config = dict(
    balance_loss=0.00768,
    balance_bias=False,
    init_std_router=0.0346,
    rope_fraction=1.0,
    batch_tokens=131072,
    dataset='wikipedia_en',
)
Below are experts of layer 5 (counted from 0) of a mixture-of-experts language model. Rows are named router (the router's row for the expert), down (a neuron's output weights, with its number) and show model dimensions 336-447. Each number is 50 + 10 x the weight over its row's rms, rounded and kept within 0 to 99.
Before each expert's rows: "comes before" lists some tokens at least twice as common just after its tokens as in all text. This comes from a sample of Wikipedia text that the model never trained on. Tokens count by the router's weight.

# expert 38
comes before: "-", "|", "=", "The", "In", " -"
router:38 50 66 49 57 55 46 43 45 56 43 55 50 63 42 62 50 45 51 45 37 61 57 62 41 55 35 55 41 54 67 35 44 62 48 35 61 54 47 41 49 76 55 45 41 57 64 55 43 53 45 50 63 48 28 48 50 59 50 40 46 61 32 62 54 60 44 25 38 60 27 46 59 53 48 62 58 73 51 46 51 56 66 58 67 45 60 43 43 56 58 49 48 35 53 43 31 62 46 43 60 50 37 62 50 20 50 51 45 44 40 58
down0:43 63 68 39 47 59 70 67 63 52 54 43 53 25 41 43 29 64 49 52 52 48 41 47 61 59 36 55 38 42 33 59 57 41 59 54 54 51 49 60 58 41 48 50 38 64 38 55 44 37 50 53 43 48 43 39 41 41 54 54 45 43 57 41 56 46 62 59 48 56 68 56 64 65 38 42 41 40 50 35 54 40 65 41 68 41 32 68 28 50 40 37 43 36 45 35 41 48 41 45 59 56 48 59 48 31 57 70 65 33 40 48
down1:45 61 37 47 32 49 57 55 59 66 46 51 46 43 58 43 50 63 54 66 48 39 47 57 57 36 39 55 58 60 62 55 65 51 67 55 48 33 39 56 57 30 45 60 47 54 46 75 67 36 42 40 48 50 61 48 52 56 36 71 66 37 59 51 49 47 48 61 56 53 69 57 66 51 48 32 57 43 54 60 70 41 59 63 40 45 54 63 55 60 75 41 66 53 37 48 61 38 29 51 46 54 59 68 50 31 43 61 55 47 44 29
down2:36 42 65 52 43 56 50 53 54 67 50 47 51 36 39 42 49 63 54 58 30 70 59 44 48 51 60 46 61 26 54 45 49 46 60 40 59 50 63 34 44 67 60 47 66 55 44 54 53 45 56 57 72 27 45 57 64 46 49 51 36 56 57 49 38 44 61 65 44 54 64 44 76 47 47 47 51 57 34 42 55 66 48 34 48 48 37 41 63 60 17 45 46 53 66 47 41 45 42 24 65 59 37 57 64 61 53 55 19 59 42 56
down3:54 54 53 63 39 62 54 43 47 58 56 55 37 51 40 54 47 41 41 35 47 61 33 43 50 43 50 46 37 53 58 48 40 26 56 59 42 58 46 48 51 38 60 40 51 58 52 59 48 56 40 44 48 48 69 57 67 66 41 55 51 84 55 53 52 41 45 64 58 43 62 67 45 41 44 67 66 41 48 52 65 48 55 30 44 62 45 57 49 43 68 57 69 53 51 50 56 59 35 43 50 46 59 44 42 65 49 45 59 45 52 48
down4:58 37 27 47 33 58 59 29 34 63 57 53 74 54 58 62 55 40 47 40 62 17 61 70 48 40 55 51 48 37 48 51 49 39 39 57 53 69 42 50 39 46 30 64 48 46 41 58 44 65 45 64 54 51 45 58 58 68 56 53 56 37 39 45 48 35 37 55 71 44 49 45 61 70 46 49 58 48 48 63 45 57 38 49 60 54 53 49 56 37 54 55 48 39 47 41 59 48 54 25 66 48 42 54 50 40 53 34 56 60 40 55
down5:53 36 61 44 59 68 44 55 61 60 36 53 49 63 52 37 46 54 44 64 63 41 46 47 49 53 53 54 48 52 56 61 59 45 42 47 53 32 40 69 20 55 46 53 48 36 60 59 33 39 61 29 34 35 48 48 52 51 46 42 33 63 51 63 45 39 44 44 60 56 36 43 67 58 51 68 48 51 50 54 50 42 57 58 38 51 35 53 61 47 38 35 48 61 48 41 40 44 61 77 29 59 58 23 49 38 42 44 54 58 49 67
down6:48 45 47 37 68 60 38 35 55 52 61 49 44 51 54 47 56 60 50 52 56 40 63 53 62 55 57 53 43 43 44 42 50 59 51 46 80 78 41 46 59 55 35 20 50 36 47 43 51 40 56 53 62 47 32 47 60 40 51 41 42 28 42 48 45 38 60 42 31 69 57 42 41 37 40 51 56 40 38 38 63 65 45 44 41 53 65 47 66 60 58 59 44 35 46 33 43 49 45 47 47 53 49 47 46 69 52 47 45 32 48 42
down7:60 61 40 49 54 31 38 47 50 62 68 53 41 75 53 57 47 48 56 33 58 36 60 45 47 47 50 35 66 39 55 38 42 58 64 44 45 47 40 68 46 51 43 58 53 47 49 53 44 52 52 45 49 55 60 62 50 37 52 45 34 55 54 54 46 57 57 45 45 46 52 57 58 40 37 72 40 58 55 42 44 53 62 57 63 31 51 41 43 60 47 53 56 59 53 29 57 50 41 67 55 53 54 43 52 45 60 50 28 51 62 58
down8:63 58 56 54 49 51 48 57 61 65 55 56 32 37 53 43 58 40 59 62 51 43 39 32 47 30 59 39 65 35 40 47 48 43 45 57 60 48 56 43 50 51 38 59 57 34 47 36 41 63 51 53 40 71 49 63 59 39 50 46 56 47 61 44 50 50 64 46 56 38 39 53 58 47 36 57 31 66 32 18 49 37 65 55 43 53 52 45 37 45 53 50 51 36 41 61 40 56 54 44 29 48 48 56 38 34 46 64 47 29 48 52
down9:56 51 54 52 46 53 35 45 52 43 64 65 48 30 50 50 38 44 63 54 77 51 46 49 43 53 44 74 40 49 62 49 60 50 64 53 45 46 60 40 57 52 40 35 75 60 56 61 41 37 37 60 52 61 40 54 41 57 52 45 47 67 32 30 54 42 47 51 33 69 51 43 61 27 54 49 47 41 49 48 70 53 50 58 50 34 47 35 58 46 57 59 44 66 63 49 63 61 65 43 70 69 58 51 76 72 38 57 52 34 64 68
down10:56 47 41 47 46 34 48 39 66 72 57 61 48 51 46 55 53 51 57 35 61 37 59 39 50 38 50 45 60 44 45 43 44 53 37 54 67 41 31 57 60 52 44 41 44 50 43 37 53 56 61 47 50 45 50 67 51 72 61 46 41 50 53 26 50 24 60 53 61 43 34 42 57 59 37 45 57 60 42 36 55 61 71 34 62 44 50 38 51 42 42 40 46 69 42 54 54 58 46 37 54 44 35 53 27 48 54 42 51 55 52 42
down11:69 53 45 27 76 42 61 32 58 55 24 57 59 53 34 45 35 66 47 55 45 51 60 67 48 47 50 32 53 54 40 62 61 56 62 47 52 61 37 61 50 36 41 53 53 51 46 40 46 68 76 56 42 37 66 59 59 40 49 34 43 55 48 60 39 56 65 44 26 51 56 43 55 42 57 52 51 50 57 40 51 40 48 46 44 48 58 46 51 48 38 29 63 56 49 50 49 28 56 45 59 51 41 51 68 36 46 54 42 39 39 67
down12:52 60 57 36 57 55 51 36 50 56 55 49 50 47 45 49 56 62 51 34 36 46 57 50 52 59 40 51 56 53 44 55 52 65 41 42 48 60 52 57 57 49 47 46 44 37 69 31 51 45 60 61 51 58 63 47 57 24 51 46 47 28 47 43 57 61 56 69 43 50 47 45 67 52 48 48 26 53 50 52 56 53 47 42 41 50 57 41 78 56 60 47 31 42 49 52 58 39 62 36 41 47 58 38 65 64 55 63 67 45 56 59
down13:43 49 41 42 52 36 48 49 50 59 40 42 45 55 52 53 80 41 39 40 40 40 33 39 63 55 46 58 63 44 48 50 47 38 56 64 65 56 41 75 51 45 53 48 70 56 44 64 59 57 49 46 72 56 48 55 58 43 44 55 55 49 53 42 43 41 42 41 45 62 53 61 35 50 36 56 61 54 41 36 38 52 70 34 41 48 45 59 54 46 39 39 68 58 50 44 53 64 66 44 56 57 49 52 37 55 45 48 49 58 53 45
down14:45 42 47 28 51 38 75 39 36 54 62 49 44 47 43 55 58 55 64 60 50 46 56 64 51 50 48 46 54 51 47 50 47 68 53 37 46 44 36 50 40 52 55 69 54 66 63 52 50 47 50 54 34 41 54 59 48 81 66 58 40 28 64 58 37 55 48 51 45 46 48 45 42 42 44 38 34 75 51 53 56 37 53 58 60 28 36 54 69 37 36 44 53 53 64 32 63 60 41 47 60 50 59 31 49 38 63 40 42 60 42 51
down15:45 46 44 49 35 37 56 45 61 35 56 59 57 53 52 48 47 53 62 33 78 45 54 67 45 44 34 37 39 27 52 50 45 47 42 55 42 53 53 24 54 69 52 36 63 44 45 51 45 41 51 54 49 45 58 68 24 53 54 52 53 61 40 43 51 54 56 78 59 50 50 51 42 51 30 49 51 62 60 45 57 49 35 71 46 36 51 58 41 50 45 40 61 60 60 55 57 66 61 43 55 86 65 51 44 46 42 67 60 59 60 35
down16:48 39 51 54 45 67 67 42 47 36 38 54 52 43 62 50 50 53 35 44 69 58 60 50 44 19 51 45 34 47 40 48 51 44 65 52 38 31 63 39 36 51 48 57 49 50 48 49 28 72 33 49 34 35 49 54 41 44 53 49 40 52 60 77 37 55 35 63 53 49 47 45 56 72 48 45 43 56 57 53 46 47 57 45 51 25 43 69 57 52 52 46 53 56 41 50 56 55 36 50 56 55 58 52 42 65 24 56 59 49 45 47
down17:62 37 37 54 53 55 48 66 57 45 45 42 46 48 47 43 43 49 53 41 42 61 64 72 41 36 57 35 66 55 42 49 68 45 58 51 48 49 43 41 27 36 46 45 50 53 49 44 55 52 50 37 52 48 53 42 56 59 45 30 48 36 57 29 48 57 49 63 54 45 50 41 45 54 44 65 48 55 50 43 47 63 53 57 46 64 52 38 60 28 51 59 51 56 61 53 35 37 63 39 40 60 33 32 62 58 51 62 57 48 65 53
down18:57 42 53 66 51 51 41 50 37 54 65 42 42 57 53 41 53 33 51 63 51 52 34 49 31 49 41 41 59 49 39 42 51 48 40 42 35 35 64 39 61 30 51 42 53 37 42 45 62 47 59 61 39 34 43 40 47 56 59 56 33 35 58 63 62 50 24 42 60 35 46 55 46 47 46 47 54 39 63 43 44 50 61 47 67 56 53 45 50 37 52 52 40 38 39 49 50 59 40 49 34 47 48 51 50 53 51 56 52 38 42 67
down19:53 56 54 58 51 53 46 51 58 33 51 85 57 69 50 59 48 46 59 48 39 38 72 62 34 50 65 51 44 36 58 48 59 54 40 53 46 44 39 41 40 63 54 34 72 43 63 45 27 61 53 63 49 52 31 58 57 38 52 44 43 53 53 32 42 59 61 67 50 49 39 36 39 47 60 43 42 36 54 48 48 46 43 42 55 28 45 46 41 52 33 52 30 48 49 54 43 47 51 53 47 62 40 52 65 63 53 53 66 57 46 72

# expert 34
comes before: "=", "\n", "See", "  ", "History", " Team"
router:66 57 54 49 60 40 43 47 49 51 53 61 48 24 43 52 61 50 50 47 43 50 61 54 42 64 57 45 47 38 63 61 40 47 56 43 51 47 35 46 51 60 48 47 65 43 35 45 42 48 65 47 54 53 40 44 53 66 59 50 51 58 42 53 61 39 55 56 66 53 39 38 68 41 61 62 47 48 49 33 55 50 58 44 61 60 44 58 58 53 51 41 50 48 50 40 44 46 53 48 51 47 41 41 62 61 59 47 41 50 50 47
down0:60 49 46 61 56 59 66 37 54 69 40 30 44 32 38 63 72 39 26 27 48 55 60 47 55 54 48 56 54 54 32 43 53 62 37 43 60 52 46 47 57 67 50 59 51 47 40 48 50 50 39 57 41 49 62 77 49 26 54 56 52 53 45 49 49 42 61 59 38 51 46 45 50 59 32 47 56 31 42 53 71 29 54 38 54 33 39 52 62 36 55 43 54 49 48 44 43 60 48 59 46 47 60 52 47 59 52 52 52 34 48 60
down1:41 33 53 45 42 53 48 47 55 30 49 65 52 45 34 51 45 63 62 45 45 48 45 48 49 52 67 39 52 44 32 49 58 38 57 52 47 65 60 55 35 51 36 58 37 53 38 35 34 38 54 58 59 28 65 51 37 57 30 39 52 56 68 55 53 34 57 40 41 61 32 45 53 39 42 62 36 44 58 48 53 49 66 39 54 52 53 50 36 49 22 46 44 53 60 59 50 60 48 53 41 44 52 50 61 45 54 52 43 47 52 54
down2:57 34 48 48 45 43 55 38 50 39 63 47 67 32 45 59 52 52 48 41 42 36 48 70 73 39 59 52 62 51 57 53 57 63 49 46 48 40 52 66 66 39 34 64 67 67 43 35 38 51 55 56 52 47 34 81 43 58 68 46 42 53 43 47 32 57 51 49 53 55 60 57 61 54 49 59 65 62 56 48 33 46 68 62 40 64 52 52 66 62 47 45 64 35 55 26 66 60 62 44 54 50 47 62 41 38 47 62 50 55 52 46
down3:45 44 48 52 50 44 31 47 44 46 45 48 44 67 17 55 59 41 50 53 49 50 45 52 41 55 63 72 49 50 64 38 37 33 43 53 64 58 37 49 43 66 35 53 39 52 60 52 44 53 48 65 41 56 44 45 53 66 36 45 47 53 55 55 52 59 59 78 54 43 47 38 68 54 38 60 51 56 49 46 65 44 53 44 58 57 73 44 39 60 71 45 59 49 42 44 42 20 49 40 51 60 41 52 49 45 71 58 52 61 64 67
down4:74 49 48 39 47 43 51 57 58 60 38 47 48 42 65 69 49 42 48 52 61 64 51 57 56 38 49 65 33 50 28 51 27 44 52 26 66 45 43 60 43 53 42 68 52 59 50 46 68 43 41 44 76 64 50 63 63 68 47 57 28 43 43 41 50 41 56 45 52 33 50 39 48 50 55 43 59 50 34 52 52 39 69 44 46 50 56 50 61 44 67 38 42 43 55 47 57 56 61 43 64 51 50 54 33 41 53 43 54 46 55 58
down5:57 70 44 58 41 61 52 47 37 56 50 55 60 44 34 45 67 44 57 28 49 42 39 72 51 52 56 60 41 61 69 55 41 61 44 45 56 47 55 42 47 60 40 55 47 46 60 73 58 43 55 48 37 36 54 48 52 36 54 61 59 32 67 55 45 54 44 47 51 70 47 41 65 64 62 46 60 54 45 67 35 49 49 62 35 52 64 49 48 48 29 54 44 53 57 45 55 43 55 46 56 32 49 51 48 42 64 53 44 67 44 54
down6:48 39 46 63 58 58 46 48 50 57 56 45 52 39 66 49 50 68 65 39 51 47 42 44 62 65 60 55 57 35 37 60 47 35 59 41 55 46 49 41 38 48 58 45 36 43 46 39 47 55 60 34 65 53 52 57 43 53 42 50 47 46 50 59 56 43 65 49 40 33 49 48 41 32 58 37 45 45 53 34 56 60 42 38 47 61 53 45 84 56 55 52 41 39 60 63 47 38 49 39 43 53 32 69 38 30 52 46 43 54 41 54
down7:57 39 51 43 36 61 58 40 46 63 58 44 58 47 40 41 66 32 51 56 46 44 47 47 55 50 68 65 46 58 49 59 26 57 47 50 58 35 37 58 43 56 40 47 39 37 53 63 50 57 40 51 61 48 63 67 45 43 53 60 48 58 54 67 40 38 52 63 50 44 49 68 62 50 44 65 51 53 37 46 39 37 54 63 46 53 45 53 32 49 36 39 58 40 54 41 69 55 61 40 61 37 65 57 44 50 44 60 29 42 35 37
down8:36 48 45 64 68 36 45 43 49 45 49 64 61 59 57 46 46 32 69 70 38 25 60 57 50 55 56 44 52 54 63 20 47 38 61 63 54 32 51 35 47 50 35 48 53 48 49 41 52 40 55 49 48 64 36 59 41 41 59 49 56 52 64 49 37 44 61 53 53 60 45 32 65 52 40 37 59 49 48 40 48 33 59 50 33 65 34 46 48 64 40 51 57 43 67 50 38 36 41 69 59 51 53 42 50 48 27 39 32 59 50 60
down9:54 53 54 49 47 53 51 32 45 59 62 45 47 60 42 52 68 32 56 54 44 66 38 52 67 55 67 45 47 59 44 42 45 64 58 54 45 54 36 60 42 60 47 59 59 57 43 31 35 47 54 70 55 43 59 52 57 40 59 54 39 51 75 40 51 57 49 57 54 50 37 53 51 64 44 46 65 42 57 56 43 50 52 57 48 52 44 47 61 75 53 54 31 41 42 51 64 33 62 46 51 62 35 51 35 42 22 52 42 45 46 54
down10:50 39 50 61 54 49 33 36 52 51 52 56 51 39 39 52 48 55 46 51 39 64 46 59 49 60 62 50 59 70 59 67 39 67 47 67 72 49 36 60 44 51 33 41 56 43 52 64 45 38 68 40 48 38 58 69 30 44 63 52 52 60 60 38 32 61 55 53 62 47 46 45 67 44 65 47 46 61 54 57 69 62 61 49 39 47 45 57 48 50 46 57 58 25 60 61 66 36 52 69 55 43 56 43 53 42 48 56 46 46 57 74
down11:50 60 43 47 49 56 51 54 39 48 62 49 45 50 55 44 47 56 51 47 42 66 46 31 38 48 59 47 43 49 52 44 54 56 56 45 46 63 35 45 56 47 35 57 63 60 43 43 71 43 41 72 40 59 71 51 35 66 32 41 44 52 48 37 61 67 61 54 31 54 50 54 43 45 52 59 49 67 55 57 52 71 51 39 56 57 63 47 68 41 65 52 44 45 39 66 50 53 56 66 44 56 38 55 57 57 47 50 55 44 57 51
down12:28 49 41 31 36 60 58 35 56 40 44 54 52 50 39 56 55 51 46 65 35 58 47 61 29 34 46 37 42 51 46 59 43 51 51 49 57 61 30 55 62 32 53 47 54 54 35 40 56 50 78 48 51 62 43 55 51 31 49 48 55 46 58 66 51 47 41 55 33 59 37 43 44 56 37 44 40 44 47 41 34 52 47 66 39 42 49 43 54 55 57 31 47 43 52 26 62 54 56 44 63 41 54 46 46 36 59 48 54 47 37 49
down13:57 52 48 56 45 53 52 58 42 40 58 48 50 53 40 33 44 40 45 52 42 42 47 46 58 41 60 53 41 54 53 47 51 43 44 46 31 67 56 63 64 45 23 63 34 46 52 53 54 50 22 60 53 58 41 56 36 68 43 37 40 57 42 47 51 47 34 53 59 55 35 66 60 60 82 66 53 63 57 55 54 50 60 44 34 57 48 67 28 54 51 48 47 48 45 25 33 36 54 63 36 48 28 52 37 57 39 34 66 49 47 42
down14:62 26 52 58 41 47 44 47 56 38 56 62 51 38 55 64 49 58 61 40 47 43 55 60 33 43 54 58 62 35 70 57 46 48 47 66 39 49 53 53 42 32 35 54 53 37 48 52 53 53 67 62 56 43 43 48 44 52 40 24 67 48 64 46 50 58 49 43 48 67 71 55 29 62 16 57 57 31 43 52 42 55 57 55 27 51 59 30 35 54 39 63 67 51 55 59 45 56 50 54 58 43 44 43 52 56 46 56 51 51 46 60
down15:51 64 46 54 42 50 37 41 58 46 54 40 61 62 38 57 58 46 59 59 36 41 35 49 45 51 55 43 56 53 48 28 50 57 44 47 54 53 43 51 55 77 49 36 48 55 48 65 47 48 50 39 49 58 35 41 62 43 43 70 48 50 63 46 52 36 65 50 61 66 42 53 34 39 49 37 46 33 53 47 43 47 48 52 40 45 50 48 55 52 50 60 47 49 43 56 55 41 31 40 36 41 50 49 33 58 53 41 46 35 45 49
down16:54 41 48 29 76 44 57 59 66 32 52 50 49 59 43 40 46 58 43 44 49 40 53 55 54 61 44 52 69 53 56 46 53 64 39 48 47 75 61 60 27 55 51 33 57 34 39 70 46 36 53 54 51 46 53 37 44 55 46 54 53 36 47 48 42 35 43 43 41 51 51 65 37 42 37 47 56 45 41 46 58 73 55 47 49 51 70 52 54 60 50 52 29 53 37 56 61 57 39 54 49 49 54 49 43 37 35 50 48 52 57 61
down17:50 48 53 59 52 51 32 50 42 42 47 52 72 39 38 50 62 43 45 63 48 44 56 70 61 41 55 59 64 46 47 40 47 38 33 51 29 56 29 63 33 59 43 74 48 50 49 54 54 52 48 53 23 54 42 67 65 54 61 39 41 46 50 36 68 71 65 62 40 58 43 42 56 51 54 33 50 51 44 26 41 44 58 60 56 51 59 55 38 45 57 48 49 30 57 46 35 45 49 45 43 48 65 64 51 64 55 29 62 52 51 44
down18:44 52 52 31 45 54 50 51 60 44 44 62 48 55 51 40 57 35 56 59 52 33 41 37 64 55 54 50 49 48 49 39 43 44 49 67 65 51 52 60 56 61 26 53 57 58 43 55 53 62 34 46 35 40 52 47 50 67 62 37 52 43 69 36 42 73 46 47 64 71 48 52 52 56 56 43 61 52 48 55 51 46 51 44 45 44 63 62 45 57 49 49 45 49 78 56 35 60 48 55 36 35 54 42 57 52 50 32 48 60 45 61
down19:44 51 58 61 40 43 47 60 53 21 58 63 53 48 49 47 43 50 51 41 57 52 45 49 62 40 63 42 49 51 50 42 54 36 50 56 50 56 45 54 40 42 58 51 45 42 39 57 55 49 41 36 30 51 28 35 65 55 36 57 45 58 52 49 64 63 41 52 50 52 66 62 53 53 56 75 45 40 41 39 43 41 38 55 34 58 45 41 51 28 64 57 26 40 42 39 52 57 50 56 50 72 43 65 37 57 34 56 64 58 56 60

# expert 46
comes before: "\n", "=", "\n\n", ":", "-", ")"
router:64 63 57 59 60 46 29 60 50 62 40 38 58 50 63 39 50 64 66 50 51 47 54 45 44 43 44 38 51 36 48 68 38 59 54 57 30 48 60 58 31 40 55 46 45 48 42 52 53 59 46 48 56 60 60 56 43 37 75 56 41 45 51 47 62 60 56 59 47 29 39 47 40 39 59 28 43 66 61 54 51 42 55 53 37 51 46 32 60 41 61 46 56 38 44 51 60 58 58 64 36 44 58 45 66 73 48 50 46 48 51 31
down0:68 54 62 29 62 58 45 34 40 47 50 51 49 58 61 52 67 45 54 36 46 59 54 48 58 60 69 54 64 69 57 46 61 39 54 33 32 41 52 46 45 57 61 50 57 57 59 52 51 53 43 44 55 45 56 71 49 56 43 50 44 65 47 49 46 45 34 49 36 64 44 40 49 53 42 55 48 48 50 61 62 54 47 53 40 44 58 46 62 29 33 58 49 71 53 48 56 60 60 36 36 50 56 37 66 57 42 50 53 39 58 64
down1:59 31 54 54 33 55 58 35 53 36 48 65 53 38 47 54 59 53 58 45 47 76 51 61 39 50 51 50 38 35 48 46 44 41 44 54 40 56 45 58 56 57 45 33 53 36 61 38 57 42 47 51 39 44 62 67 38 36 40 63 45 45 62 39 45 50 57 24 54 44 42 56 47 65 46 50 70 40 42 55 64 53 55 37 63 68 42 48 56 50 59 54 48 59 46 54 52 64 53 39 59 41 46 62 35 40 54 48 39 52 42 53
down2:53 67 59 31 61 53 37 55 34 48 57 51 27 55 44 41 45 36 54 53 47 59 57 38 45 37 66 46 52 47 44 48 65 45 56 39 38 43 55 63 57 41 54 63 48 34 55 34 70 46 53 51 40 52 53 49 37 58 25 49 29 44 70 46 73 54 60 50 51 42 64 45 57 54 42 59 51 43 42 51 45 37 50 40 65 60 40 32 46 37 63 52 37 40 55 44 56 43 49 54 58 49 47 55 44 55 67 62 43 49 66 51
down3:55 50 35 61 50 39 44 42 52 51 54 48 53 49 56 54 23 46 57 53 50 36 46 22 53 36 38 62 48 43 54 46 53 34 54 42 40 39 42 52 64 61 59 50 57 44 38 70 55 46 53 42 40 51 49 56 49 49 53 38 56 58 44 49 39 56 46 67 58 35 59 62 27 50 47 47 32 44 47 51 41 44 33 59 57 49 38 46 34 51 58 57 43 67 52 42 64 54 45 64 32 57 45 52 43 62 46 55 65 68 53 47
down4:51 42 40 30 54 46 50 69 71 60 50 65 45 47 52 48 34 46 40 39 55 60 44 68 60 51 55 75 69 52 60 58 51 44 39 47 50 52 58 44 24 68 28 65 42 44 58 60 63 53 64 57 41 46 72 34 52 41 54 56 46 58 44 55 57 64 31 41 50 68 57 53 54 51 48 44 52 38 55 43 50 48 27 45 54 54 46 69 47 51 55 44 54 45 37 56 63 65 61 36 48 49 64 48 49 62 52 66 59 52 38 54
down5:56 48 52 40 41 40 50 47 53 40 35 47 46 44 56 49 45 39 55 51 57 44 31 33 62 41 46 51 56 51 32 53 56 46 73 40 53 53 28 63 73 34 61 57 41 61 35 47 51 61 48 39 61 42 47 72 52 42 41 30 50 43 65 68 61 55 31 57 32 51 29 46 69 50 60 29 47 58 63 57 54 40 39 45 48 47 34 53 47 49 41 48 38 46 33 40 59 61 54 58 64 43 55 38 37 45 64 44 42 35 43 67
down6:47 60 64 45 55 41 57 62 56 44 67 50 55 37 46 50 74 51 44 51 57 52 51 57 42 40 37 49 29 61 63 41 35 46 48 52 61 43 40 58 52 52 58 59 52 40 66 47 44 47 51 45 51 45 43 54 48 46 44 55 49 45 52 47 59 66 51 43 57 61 51 53 47 50 43 41 58 50 42 37 51 55 43 44 55 60 55 47 51 33 47 41 43 29 40 47 66 29 50 56 46 50 44 34 57 47 61 68 43 46 58 50
down7:33 76 48 47 28 53 60 34 51 38 59 51 56 46 53 44 50 29 42 49 49 59 42 72 59 57 53 37 49 59 44 54 53 59 60 57 33 56 77 53 40 50 41 51 51 45 67 73 51 38 27 50 53 57 44 54 51 65 60 52 41 33 59 50 37 49 39 43 64 55 53 51 45 50 36 58 64 50 71 53 43 63 47 44 52 46 52 41 51 27 55 51 45 41 51 45 36 55 64 46 47 43 40 53 54 51 56 48 60 47 47 61
down8:36 56 68 59 50 66 55 44 57 55 22 51 40 35 33 56 56 37 50 48 34 47 49 55 55 43 52 67 35 52 46 37 54 54 65 28 66 52 57 28 44 65 49 52 62 49 58 66 40 41 55 50 45 40 43 51 59 55 48 52 49 51 45 55 47 42 32 27 53 56 57 55 58 61 51 54 64 45 53 52 52 46 62 60 50 50 48 44 55 64 54 54 27 55 68 33 60 56 36 50 60 56 26 45 46 52 47 59 47 36 28 55
down9:35 43 50 55 47 37 22 51 51 56 66 42 62 74 50 75 45 46 48 45 49 59 39 76 58 55 42 46 60 57 51 35 46 46 38 62 33 53 59 55 49 49 48 50 55 36 44 42 41 49 52 61 42 62 45 52 71 63 40 41 41 60 51 44 48 44 68 48 57 43 45 59 49 89 53 50 31 53 51 55 28 60 44 58 43 65 53 39 60 43 37 49 51 64 47 40 42 48 61 31 61 41 55 45 48 38 35 57 49 49 53 58
down10:46 56 62 61 53 52 57 35 48 29 46 50 46 60 48 44 46 44 41 59 57 51 52 55 45 56 57 65 46 42 49 27 47 59 56 42 42 69 50 31 44 60 43 52 52 56 44 51 43 55 65 55 58 39 26 45 30 66 46 57 47 63 38 44 56 39 46 29 67 59 61 49 40 69 52 61 78 53 40 41 41 58 49 46 58 48 60 58 30 66 38 40 31 55 54 38 50 72 42 36 65 47 43 32 30 47 30 74 54 43 58 65
down11:60 48 50 45 50 46 51 39 51 51 51 60 39 57 55 54 51 44 51 62 72 37 27 37 56 57 55 39 41 44 40 51 40 63 56 55 47 33 45 62 55 31 66 49 42 55 51 46 60 58 67 50 45 58 32 61 52 57 41 49 61 45 58 59 36 49 65 64 37 41 51 41 46 30 46 27 59 49 58 62 51 41 40 43 62 42 37 43 53 49 33 51 50 58 39 37 40 51 72 36 51 60 44 48 37 48 43 47 38 47 55 47
down12:61 42 45 45 68 52 40 54 51 54 60 67 52 49 59 55 53 49 49 45 23 42 54 44 59 61 65 61 47 58 55 42 38 45 57 40 57 54 41 38 42 53 47 60 30 42 54 46 35 61 46 35 45 70 40 67 47 42 58 50 54 32 77 61 38 47 46 52 50 51 45 38 69 57 46 33 52 42 54 53 42 58 56 42 55 37 42 51 48 55 34 27 77 61 37 45 51 49 46 56 55 40 31 46 43 49 53 45 54 38 56 52
down13:38 45 60 50 56 30 49 54 42 49 48 56 50 35 52 41 46 64 47 33 62 49 44 54 42 42 39 53 36 57 39 61 39 77 46 64 43 34 28 59 53 46 67 49 60 52 73 70 43 48 55 48 48 54 44 50 31 59 50 43 49 65 43 47 59 55 52 50 58 46 61 42 42 62 79 64 41 53 59 44 55 54 46 40 52 64 61 34 51 53 52 53 63 39 60 42 46 59 44 54 64 37 48 45 42 68 50 62 57 52 53 54
down14:46 55 54 42 47 55 62 35 56 38 46 50 50 67 59 49 45 49 31 40 61 35 36 36 22 51 58 34 47 55 53 55 46 60 52 51 52 39 59 63 55 48 49 53 39 55 51 64 64 38 49 61 42 59 41 33 49 53 50 52 52 66 55 41 45 38 36 52 53 51 44 60 32 74 61 36 60 54 52 44 58 52 64 57 48 35 39 46 41 54 60 56 53 81 51 55 65 61 45 38 47 49 29 32 39 46 50 52 69 56 44 48
down15:47 53 40 44 48 53 75 39 63 52 46 44 42 47 41 46 48 38 45 54 52 57 38 66 49 59 53 52 52 44 46 42 77 47 58 47 46 51 54 47 45 23 44 53 39 64 69 63 36 65 55 46 50 62 43 51 42 56 54 46 48 62 59 71 64 51 58 36 38 27 40 49 51 37 42 42 47 43 42 53 36 45 43 70 43 50 52 56 56 62 51 55 66 53 47 39 45 62 50 64 48 45 50 65 48 41 43 38 43 62 41 37
down16:53 42 40 46 60 42 46 44 39 68 60 55 44 55 40 43 53 46 61 43 54 57 49 57 52 51 43 43 61 70 48 39 47 29 63 34 51 54 49 70 33 41 44 45 58 72 51 43 48 54 46 57 50 56 63 48 49 28 45 38 39 47 55 49 39 51 57 34 51 63 36 53 41 47 48 43 31 45 44 41 60 38 41 54 47 53 63 48 49 73 52 47 42 55 68 44 63 41 54 38 53 39 60 43 64 51 49 28 55 68 59 46
down17:60 69 42 46 42 57 39 40 60 62 44 38 53 53 45 38 45 43 52 48 46 40 70 40 52 60 42 41 35 53 51 58 43 46 72 46 53 55 59 50 55 46 49 51 65 61 55 60 53 52 29 57 39 29 46 50 48 59 56 37 58 43 58 50 54 32 36 49 54 67 51 52 59 48 67 36 54 39 51 63 45 44 58 57 51 67 58 48 61 32 59 41 44 59 63 33 45 51 44 50 38 72 53 56 56 39 56 50 45 52 41 56
down18:45 51 48 47 43 47 37 66 43 70 53 49 50 60 55 42 46 45 63 47 59 51 49 38 50 56 44 67 70 50 25 36 60 53 60 55 53 43 41 56 44 35 43 50 36 82 45 46 43 44 40 55 67 48 38 29 38 55 52 48 46 48 51 34 32 33 50 37 52 57 40 59 55 59 45 51 51 52 44 54 42 66 45 70 49 63 45 43 46 62 37 48 41 36 47 41 44 57 40 52 75 47 34 42 37 54 46 56 80 55 57 52
down19:50 68 49 55 54 53 44 44 48 41 53 48 51 42 47 38 30 40 48 51 37 44 44 64 46 66 57 59 47 36 41 35 25 52 48 38 43 42 38 45 65 41 66 42 36 52 51 46 49 55 38 55 50 24 37 66 33 33 48 29 51 37 49 62 66 59 42 49 62 30 53 60 43 72 39 46 48 51 56 62 44 59 59 42 43 48 54 72 66 53 49 49 50 46 51 42 56 55 38 42 45 54 51 36 58 56 58 59 33 56 59 52